config.toml
n_layer = 14
d_model = 160
n_experts = 128
experts_per_token = 8
d_expert = 32
d_shared_expert = 64
activation = "clamped_swiglu"
moe_layers = [0, 1, 2, 3, 4, 5, 6, 7, 8, 9, 10, 11, 12, 13]
router_score = "softmax"
normalize_top_k = true
routed_scale = 1.0
balance_loss = 0.00385
balance_bias = false
init_std_router = 0.0248
lr_router = 0.000732
n_head = 2
n_kv_head = 1
head_dim = 64
vocab_size = 4096
norm = "rmsnorm"
norm_place = "pre"
norm_eps = 1e-05
positions = "rope"
rope_base = 10000.0
rope_fraction = 1.0
qk_norm = true
attn_scale = 0.125
tie_embeddings = false
parallel_block = false
init = "trunc"
init_std_qkv = 0.0142
init_std_o = 0.0
init_std_up = 0.0142
init_std_down = 0.0
optimizer = "adamw"
lr = 0.0031
beta1 = 0.95
beta2 = 0.98
weight_decay = 0.0
lr_head = 0.0102
grad_clip = 1.0
warmup_steps = 357
schedule = "wsd"
decay_fraction = 0.596
decay_shape = "linear"
final_lr_fraction = 0.0
batch_tokens = 65536
seq_len = 1024
doc_mask = true
train_tokens = 352300000
steps = 5376
dataset = "wikipedia_en"
Below are experts of layer 10 (counted from 0) of a mixture-of-experts language model. Rows are named router (the router's row for the expert), gate (a neuron's input weights, with its number), up (a neuron's input weights, with its number), down (a neuron's output weights, with its number) and show model dimensions 0-159. Each number is 200 + 30 x the weight over its row's rms, rounded and kept within 0 to 999.
After each expert's rows: a language model's description of what the expert responds to; "comes before" lists some tokens at least twice as common just after its tokens as in all text. This comes from a sample of Wikipedia text that the model never trained on. Tokens count by the router's weight.

# expert 12
router,210,222,234,167,177,208,200,203,195,228,175,223,247,237,221,200,222,199,188,215,216,181,244,186,235,167,260,267,192,198,199,242,200,210,219,203,206,218,189,219,184,160,244,244,186,175,203,203,183,141,203,205,235,198,220,206,139,203,158,187,185,218,190,178,153,186,139,187,253,183,249,193,143,166,202,145,223,248,204,190,164,243,204,212,197,175,217,213,180,169,202,111,217,230,171,222,213,178,153,173,184,133,183,200,223,208,163,256,166,246,127,201,228,205,161,159,189,209,212,188,199,151,209,201,161,182,153,189,226,205,149,202,208,174,244,170,151,193,197,186,216,183,257,191,193,170,182,223,217,212,225,169,222,156,228,200,267,233,207,176
gate2,245,213,216,164,204,165,258,192,184,252,164,182,205,214,172,240,215,182,159,220,225,197,208,190,220,214,140,211,241,238,188,237,166,153,175,166,158,221,179,144,134,151,226,166,252,190,199,211,189,139,148,161,201,193,222,174,186,222,188,219,200,201,215,165,183,176,172,256,216,142,233,212,191,215,156,166,208,175,139,160,206,172,248,217,173,170,194,255,181,188,163,186,160,174,188,208,199,223,186,207,168,148,179,212,200,206,167,147,160,169,228,206,204,219,204,241,154,214,165,205,232,191,177,147,178,198,192,193,196,192,213,179,170,232,233,209,225,220,102,215,205,244,181,173,205,206,208,216,198,193,217,182,167,229,151,166,220,167,179,176
up2,250,222,221,190,213,194,225,228,184,260,181,185,186,252,202,259,241,201,184,233,188,182,217,215,235,196,160,160,221,216,193,227,132,185,162,185,130,188,227,117,158,153,227,168,232,196,176,196,194,144,173,150,242,212,222,167,206,182,213,205,167,190,204,188,200,174,180,229,200,194,211,199,216,228,202,202,203,197,134,182,234,165,238,231,156,179,206,234,203,183,172,180,153,187,222,207,238,197,145,231,210,134,217,200,225,191,196,155,125,133,237,211,210,229,202,250,214,214,166,181,221,177,209,181,223,237,193,193,206,182,219,157,199,235,235,219,214,217,131,204,163,227,175,192,228,227,198,217,158,172,226,178,184,214,157,155,191,162,212,168
down2,231,221,217,188,214,128,230,180,180,220,142,216,190,249,205,207,156,181,150,216,206,198,168,235,221,157,221,223,218,215,237,163,171,208,139,210,212,208,235,211,219,182,241,180,216,181,171,183,256,172,197,213,248,209,214,225,202,177,211,203,178,188,209,241,223,195,176,234,221,215,225,175,164,188,195,222,187,178,164,234,190,192,231,220,235,169,169,242,223,203,201,195,189,204,224,235,187,169,225,179,197,201,110,257,220,225,205,174,193,183,209,90,196,241,245,205,191,161,200,205,213,207,202,220,244,190,191,263,201,164,220,257,174,222,198,225,231,217,156,191,232,196,137,226,191,180,139,225,147,205,194,203,147,240,247,176,182,149,159,216
What it handles: Prepositions and connectives opening a sentence or clause, such as In, On, After, However, until, since, plus Location in place infobox captions.
comes before: " the", " ", " a", " his", ":", " this"

# expert 56
router,213,202,170,205,188,226,246,235,139,206,239,195,145,168,172,171,163,155,218,198,170,243,189,171,199,231,174,206,192,233,249,215,176,220,177,176,209,219,214,197,210,197,234,223,225,254,204,200,232,149,211,151,226,210,225,173,183,231,219,144,162,192,228,233,213,204,227,220,204,169,207,209,200,254,190,162,203,208,208,174,188,194,261,153,218,254,150,231,262,206,205,163,208,204,165,275,218,245,203,160,169,202,186,132,275,219,200,233,225,225,208,190,254,233,190,219,186,233,188,237,197,177,165,203,182,178,235,216,184,178,222,196,203,196,268,192,236,182,156,228,150,215,200,147,225,208,217,169,168,213,215,142,211,249,218,230,228,221,184,184
gate1,200,161,191,206,226,188,244,182,153,227,281,194,218,199,234,234,182,184,222,156,165,128,176,165,165,242,195,254,173,176,253,198,202,220,201,200,216,209,174,239,152,191,194,207,216,180,185,175,237,150,179,204,238,197,227,240,130,155,207,205,221,189,193,282,239,207,223,253,152,192,198,203,237,168,199,257,171,184,222,259,168,195,252,179,209,168,202,201,194,240,141,196,185,201,176,193,205,209,138,178,173,231,168,199,256,204,189,192,208,170,199,199,216,191,221,199,160,218,218,211,177,165,191,193,143,228,202,229,221,161,215,230,236,242,203,173,185,173,247,241,186,216,219,175,180,219,252,188,216,234,211,164,222,215,224,179,186,170,223,146
up1,197,155,186,195,210,182,230,204,156,221,236,191,179,151,218,212,197,163,225,172,185,166,173,172,195,213,162,262,194,125,230,183,183,213,186,188,185,172,160,238,151,165,170,230,210,192,167,174,221,158,197,184,220,256,195,266,174,160,200,170,189,170,223,279,217,197,200,244,167,191,188,187,255,173,163,233,162,172,196,228,175,172,252,190,223,229,201,196,189,188,189,196,183,219,215,211,219,198,122,163,164,234,167,225,240,239,205,224,219,152,224,200,213,177,203,216,135,215,215,204,162,164,210,175,150,255,230,203,231,198,212,228,247,231,172,164,176,164,182,211,161,184,233,213,172,166,228,192,209,229,197,181,234,225,195,123,197,200,209,145
down1,206,229,248,191,215,240,214,186,105,176,233,215,211,219,170,190,160,221,181,234,225,218,250,208,201,230,241,183,202,228,190,159,179,128,202,187,248,197,192,183,199,274,271,208,190,214,160,241,222,241,215,214,227,224,234,160,200,234,213,259,137,215,192,203,216,173,190,191,210,204,217,168,184,226,135,187,232,231,225,170,187,178,202,206,208,190,173,139,209,200,270,171,199,229,231,186,207,206,275,166,214,202,234,194,178,173,246,175,208,165,187,190,175,153,187,191,180,204,195,212,187,191,254,198,192,187,205,206,281,176,198,204,190,239,160,197,177,218,193,175,241,154,232,179,184,245,158,242,178,179,191,221,196,179,163,157,182,194,185,230
What it handles: Suffixes and closing word pieces such as ed, ation, able, ical, as in corre-ct, assa-ult, conc-ern-ed.
comes before: " of", " to", "ly", " in", " by", " as"

# expert 23
router,240,126,258,190,210,174,190,229,153,187,142,222,195,202,166,162,230,247,256,219,183,165,201,198,161,211,206,155,239,235,217,242,225,244,180,247,237,221,212,236,241,207,243,185,169,192,194,223,199,212,206,178,186,204,170,219,204,244,231,220,237,178,196,213,159,241,225,178,236,185,240,182,187,225,203,142,254,206,193,232,199,206,253,191,199,252,201,166,199,185,199,247,251,164,227,189,207,183,208,131,194,241,222,199,179,223,226,228,231,219,202,182,175,181,207,246,198,135,205,161,179,144,220,156,235,214,217,192,209,230,249,231,168,166,221,234,256,145,213,195,239,195,217,170,159,190,172,193,212,216,231,186,202,209,223,178,202,206,163,147
gate2,190,190,204,209,178,198,214,184,187,212,204,202,174,176,187,211,225,173,175,151,166,261,219,188,201,174,192,221,175,193,245,194,220,166,251,217,179,146,215,222,182,246,174,238,246,232,186,258,198,158,204,160,172,224,223,228,221,218,202,205,197,206,198,160,211,125,205,242,223,127,233,151,210,189,105,201,218,210,175,197,160,227,208,197,213,245,157,187,162,217,211,199,181,226,154,178,216,220,214,247,147,152,203,145,203,200,201,194,243,283,252,209,186,205,177,228,160,173,221,211,289,195,213,160,147,241,203,251,216,231,212,154,189,216,207,160,205,193,210,240,217,203,187,190,181,170,209,211,187,195,199,200,195,200,148,162,187,170,193,174
up2,212,235,271,234,232,175,202,201,207,225,157,203,210,224,164,228,228,162,204,240,236,255,180,194,114,195,146,177,180,226,166,232,167,157,149,196,177,214,148,232,198,180,188,200,207,268,214,220,198,203,224,145,225,231,216,204,255,213,211,159,243,167,189,169,196,163,245,174,191,210,167,199,214,213,215,189,213,246,193,169,199,154,213,181,168,234,149,225,194,207,256,214,217,209,233,171,161,235,218,193,195,254,225,145,191,223,188,225,225,222,247,172,184,218,199,218,193,199,180,169,153,204,190,141,172,182,223,178,211,201,237,172,245,201,229,167,209,190,206,147,234,209,266,259,202,183,212,141,203,214,208,216,202,207,181,172,151,199,214,164
down2,236,172,193,167,234,186,200,176,148,138,256,203,186,192,214,213,257,168,231,153,184,186,204,223,184,198,187,167,171,174,219,228,202,171,237,193,191,186,224,242,189,206,215,239,202,169,167,200,203,177,201,188,216,189,200,182,150,276,166,251,251,209,266,129,211,187,174,210,229,153,196,207,203,187,168,216,207,160,199,147,222,276,283,158,250,175,244,188,227,162,216,246,160,210,187,232,183,195,220,199,213,231,164,185,199,229,201,224,249,195,206,218,177,216,192,207,213,206,227,223,212,186,208,220,203,230,223,200,201,203,223,211,249,233,125,219,220,217,235,214,216,213,150,194,209,138,183,220,252,171,269,197,191,219,212,205,216,200,200,255
What it handles: Auxiliary and linking verbs after a subject (was, had, were, has, been), and adverbs after them, like widely, well, later.
comes before: " a", "-", " been", " the", " not", " to"

# expert 0
router,145,186,219,249,162,204,238,188,180,197,172,219,200,151,213,198,212,205,208,187,177,180,197,171,141,190,205,227,191,174,211,188,246,188,221,297,164,228,237,176,194,189,183,218,157,175,181,207,196,210,161,229,253,177,243,233,205,94,134,176,141,154,224,156,188,178,174,192,202,195,152,233,225,130,169,144,228,205,206,191,217,221,191,244,213,235,198,275,163,165,132,184,213,211,198,136,181,249,218,198,187,214,211,252,233,196,202,200,203,226,189,212,201,175,201,207,205,212,195,183,195,172,247,136,182,172,215,236,201,199,216,197,207,198,184,182,198,201,165,218,236,190,167,211,189,212,218,202,215,189,197,232,226,206,212,176,186,227,246,250
gate1,158,192,220,189,221,228,202,195,192,236,236,186,215,151,175,170,217,232,217,177,198,188,180,196,235,286,110,226,203,198,248,263,142,212,205,236,244,210,193,180,172,214,200,159,236,221,226,192,251,193,161,196,208,217,169,161,221,243,195,183,217,217,172,193,203,186,188,207,219,209,201,241,177,215,185,213,177,160,230,234,172,162,240,200,219,155,169,241,200,191,190,218,231,191,159,201,204,191,226,187,214,204,219,187,197,193,275,148,157,223,178,209,226,240,179,218,227,254,207,191,239,173,205,213,157,226,194,188,180,188,204,170,157,204,147,211,172,127,124,124,195,205,230,223,233,226,224,184,207,210,196,159,201,249,185,200,188,153,163,250
up1,177,198,215,204,232,215,252,134,226,226,226,236,204,157,191,204,194,222,212,169,251,169,202,190,185,233,107,233,239,255,219,243,193,227,212,214,210,227,214,156,207,223,178,186,194,231,211,190,242,180,197,191,231,167,193,210,244,234,200,173,211,185,135,174,188,202,176,185,206,207,152,196,172,198,197,166,205,203,224,193,161,258,260,210,216,185,193,244,187,152,206,190,221,203,167,214,189,193,223,217,259,206,230,200,215,230,242,166,200,267,202,202,199,207,181,218,241,198,226,186,210,177,232,239,138,232,236,187,209,192,226,213,146,154,177,226,174,138,139,134,211,225,205,236,243,238,198,187,198,199,220,170,227,240,214,247,172,147,201,257
down1,195,199,190,206,219,216,188,157,198,184,172,217,225,175,217,186,186,255,216,236,179,206,191,232,130,164,225,211,156,284,154,200,225,241,216,195,234,204,261,181,249,192,194,189,209,201,252,195,193,173,240,192,186,259,169,225,219,158,180,187,183,178,163,249,202,234,187,210,228,147,184,180,200,184,164,218,148,245,150,205,152,221,187,174,186,225,206,151,220,162,215,216,225,185,219,141,218,214,225,199,199,173,170,258,205,218,198,209,222,185,185,153,182,159,215,192,237,188,226,195,160,213,264,221,164,265,198,190,212,215,151,208,167,203,189,148,226,177,167,197,176,150,163,196,248,190,210,142,274,201,195,236,164,192,184,194,225,162,214,176
What it handles: Structural tokens at line starts such as table pipes, heading equals signs, list dashes and sentence-final periods, plus word-initial re, Pre.
comes before: "-", " ", " The", "==", " He", " In"

# expert 46
router,212,191,265,188,191,225,128,182,237,224,160,203,214,170,157,222,189,186,215,208,213,207,207,186,240,187,221,175,179,145,187,143,183,154,166,193,198,169,208,199,193,201,237,216,213,239,124,211,207,179,153,226,207,242,193,216,167,254,219,242,190,240,196,199,190,273,166,204,168,241,242,202,208,223,209,221,211,195,245,256,155,164,239,205,220,156,207,157,209,187,198,213,140,207,242,198,214,179,238,223,200,201,185,216,195,204,178,173,242,253,156,208,195,214,210,193,210,271,220,208,181,237,203,213,232,161,176,196,174,218,249,204,205,236,238,249,253,222,227,228,184,162,149,215,228,172,247,232,212,155,248,214,189,167,190,193,166,174,254,183
gate0,234,140,181,212,177,210,184,175,234,122,118,229,160,250,146,250,237,238,141,202,235,194,130,213,150,295,220,178,193,208,232,228,231,189,228,197,211,174,253,214,225,219,193,224,139,163,217,234,222,261,189,239,183,218,242,190,156,193,220,197,205,201,193,210,234,207,204,194,254,180,168,196,200,201,211,192,194,218,230,248,261,207,235,170,227,174,209,161,219,189,203,209,175,208,195,227,223,183,174,175,182,252,234,237,215,195,234,145,175,202,212,205,207,183,219,215,209,206,251,191,219,235,171,197,233,233,170,223,189,166,212,210,194,211,188,191,186,197,185,238,238,212,224,222,204,200,184,230,177,154,178,152,224,206,165,231,195,207,167,237
up0,251,210,189,206,204,226,191,164,232,150,158,204,160,223,220,210,279,221,143,229,226,209,186,154,151,263,183,136,181,227,254,227,224,171,205,187,155,186,223,188,211,217,196,174,153,162,224,212,220,237,167,237,197,220,251,183,147,200,195,231,191,237,178,251,278,192,205,243,216,180,159,205,163,185,172,157,156,212,225,212,181,195,234,188,191,195,203,155,150,174,226,222,210,221,173,210,193,203,194,168,215,222,206,183,174,130,220,207,209,158,186,182,212,239,234,193,190,204,236,192,235,249,180,220,220,194,125,190,224,180,231,197,211,165,161,190,227,169,227,237,229,221,238,251,210,208,178,190,195,178,187,165,226,193,153,253,198,180,225,210
down0,197,223,201,160,215,180,201,164,186,191,236,167,229,175,223,235,256,199,163,208,204,137,236,194,154,204,158,159,169,213,173,214,198,209,188,198,192,207,207,220,146,216,220,184,175,161,275,194,197,187,215,191,196,176,185,227,241,172,203,186,234,181,197,194,226,199,221,223,226,213,242,174,179,225,160,165,177,214,186,157,262,167,192,277,175,255,191,228,189,250,285,223,190,288,241,195,170,217,188,206,204,221,169,270,223,189,174,214,217,182,196,213,205,225,184,222,233,156,207,228,247,240,243,246,174,222,214,189,240,219,234,165,209,207,230,205,197,226,239,194,239,203,206,186,215,155,234,215,202,177,197,268,241,246,232,212,215,202,181,153
What it handles: Common verbs and particles like kind, keep, add, find, back, up, plus pipes, line breaks and quotes in song and episode tables.
comes before: "-", "|", "ing", "s", " \"", "er"

# expert 55
router,199,203,246,241,210,146,217,141,209,245,218,233,181,169,168,214,186,188,238,230,211,167,209,196,186,203,188,230,200,225,163,246,230,199,225,175,220,211,229,254,229,210,197,216,179,217,196,233,215,165,208,207,162,216,143,176,166,126,202,220,241,138,219,157,258,239,196,252,206,227,208,242,192,216,230,194,236,180,206,218,192,229,167,244,185,171,219,244,166,204,213,225,198,182,208,195,180,252,224,232,255,181,221,230,215,210,238,202,130,205,205,176,217,245,188,201,233,229,143,174,179,244,220,218,239,159,202,202,238,236,157,172,243,225,215,174,171,200,230,209,149,182,252,221,215,249,131,255,200,233,225,201,215,195,185,203,221,218,211,153
gate1,180,212,200,182,273,216,214,183,190,178,165,161,264,254,204,236,196,229,214,224,179,221,220,177,179,222,184,205,174,184,244,192,242,232,191,198,206,143,215,197,207,202,222,254,165,229,237,208,180,240,157,171,178,188,184,184,178,186,191,234,183,173,145,207,237,186,131,245,213,206,222,156,256,166,222,172,225,220,195,231,141,227,160,199,180,210,214,210,175,202,180,196,141,169,202,208,158,221,135,240,234,244,225,177,175,126,209,216,177,233,294,223,227,211,220,180,200,273,183,185,169,178,210,213,215,173,174,223,198,223,209,238,198,186,179,193,227,212,194,229,255,214,226,244,218,199,171,217,233,215,172,220,231,252,199,174,176,198,158,209
up1,211,214,254,240,242,166,218,195,195,230,165,219,181,169,157,201,142,218,225,255,169,254,213,161,200,221,179,198,147,216,209,133,221,209,120,198,180,152,216,231,231,222,170,213,179,205,198,189,199,233,186,148,179,167,170,194,179,192,182,214,201,156,227,209,235,235,221,225,186,167,182,202,213,127,210,163,210,226,205,248,156,214,187,190,189,190,174,225,193,209,224,213,196,154,247,274,172,186,149,242,252,226,193,206,211,183,221,180,167,178,221,213,214,198,243,201,181,216,214,149,172,160,199,216,229,199,168,207,183,229,266,223,194,157,197,158,187,244,187,220,243,149,206,236,259,200,174,233,187,215,186,193,240,220,173,156,187,221,153,228
down1,199,224,188,174,212,174,186,151,205,165,175,168,204,258,206,264,176,194,195,195,179,201,222,179,191,209,230,188,171,194,198,178,199,183,195,209,195,138,175,209,233,226,223,227,177,218,215,175,180,197,209,172,158,223,162,183,198,212,166,183,170,163,168,193,233,190,199,184,239,169,242,169,187,184,237,253,196,244,172,231,192,223,63,216,253,182,194,201,251,210,198,215,151,196,226,176,191,220,236,219,188,227,216,177,231,181,197,168,219,170,257,221,232,172,210,165,191,176,217,177,188,195,248,207,233,228,175,181,189,167,224,254,198,189,184,261,191,203,237,213,276,176,193,204,215,202,142,192,216,250,235,261,255,226,141,230,157,185,199,214
What it handles: Pieces of Japanese, Chinese and other Asian romanized names and scripts, such as the ich of Keiichi and the J of Jinru, plus line breaks.
comes before: "-", "–", "i", " (", "u", "\n"

# expert 37
router,184,179,189,238,174,132,181,161,189,228,189,225,250,214,158,231,195,199,202,176,221,194,227,168,177,187,191,222,216,222,186,156,196,260,172,236,176,160,230,172,161,143,191,214,226,185,224,201,222,189,231,197,183,207,278,214,252,201,244,197,229,243,208,196,187,210,257,203,224,166,157,195,198,171,160,111,179,222,172,176,160,221,243,223,199,213,195,202,216,166,202,179,218,239,209,163,240,189,222,190,156,237,144,227,220,260,195,231,207,149,185,193,207,252,210,178,212,211,237,208,165,138,193,177,204,236,205,238,236,207,185,227,210,158,217,157,232,219,170,189,238,168,178,168,187,212,146,197,180,203,224,179,234,277,181,225,240,230,220,216
gate2,178,202,223,171,217,247,176,278,194,192,202,112,148,138,203,249,181,213,197,188,233,201,177,197,174,200,177,180,188,183,193,208,213,214,183,225,149,195,163,191,228,266,220,185,217,195,189,185,176,243,190,198,166,190,227,188,169,163,235,210,164,206,208,272,191,181,179,211,228,219,205,233,225,199,200,186,181,215,222,134,225,185,218,184,166,219,185,202,203,207,194,152,181,204,216,176,223,225,214,221,191,266,196,183,196,188,190,175,200,242,256,248,249,188,267,207,175,238,176,224,174,218,199,221,207,260,221,213,183,135,168,175,175,247,119,193,170,227,148,141,183,206,197,249,225,179,232,189,227,237,197,197,165,223,166,150,206,166,205,167
up2,230,207,270,193,179,173,182,229,173,186,240,241,124,201,172,184,185,257,134,197,194,176,164,221,180,173,260,194,205,220,230,152,231,183,162,230,185,178,200,203,254,206,217,203,192,237,222,203,154,190,207,178,148,251,155,260,252,179,189,208,224,221,146,185,177,215,210,148,237,174,199,205,162,286,224,221,186,190,212,191,217,197,182,176,203,207,230,184,202,160,196,168,201,195,189,171,186,208,173,187,205,151,200,197,179,198,184,218,241,253,258,207,208,192,235,244,129,180,184,190,202,139,187,201,212,252,238,207,182,209,225,205,151,161,184,204,207,229,230,196,191,217,168,162,217,149,234,202,223,228,196,207,226,216,197,243,244,189,232,148
down2,218,250,200,136,162,172,228,186,158,221,223,192,289,236,175,196,239,196,198,229,227,187,197,224,208,153,194,195,259,192,172,189,219,154,175,230,197,226,189,216,191,204,219,189,230,209,183,142,152,151,230,188,197,187,194,246,263,136,177,259,225,229,151,177,224,230,208,197,194,168,209,165,197,213,220,180,208,187,210,193,215,177,175,184,203,194,251,194,175,182,223,179,271,202,203,232,238,166,231,155,207,153,204,253,182,249,119,246,228,183,225,241,187,250,158,245,222,156,246,196,194,155,156,213,216,203,214,190,200,221,213,248,206,220,205,198,199,204,149,222,177,203,200,185,246,182,234,191,171,182,242,188,198,152,189,184,201,187,222,192
What it handles: Pipe separators in election and sports tables, section heading marks, and career verbs in biographies, such as retired, joined, moved.
comes before: " ", " the", " to", " in", " a", " from"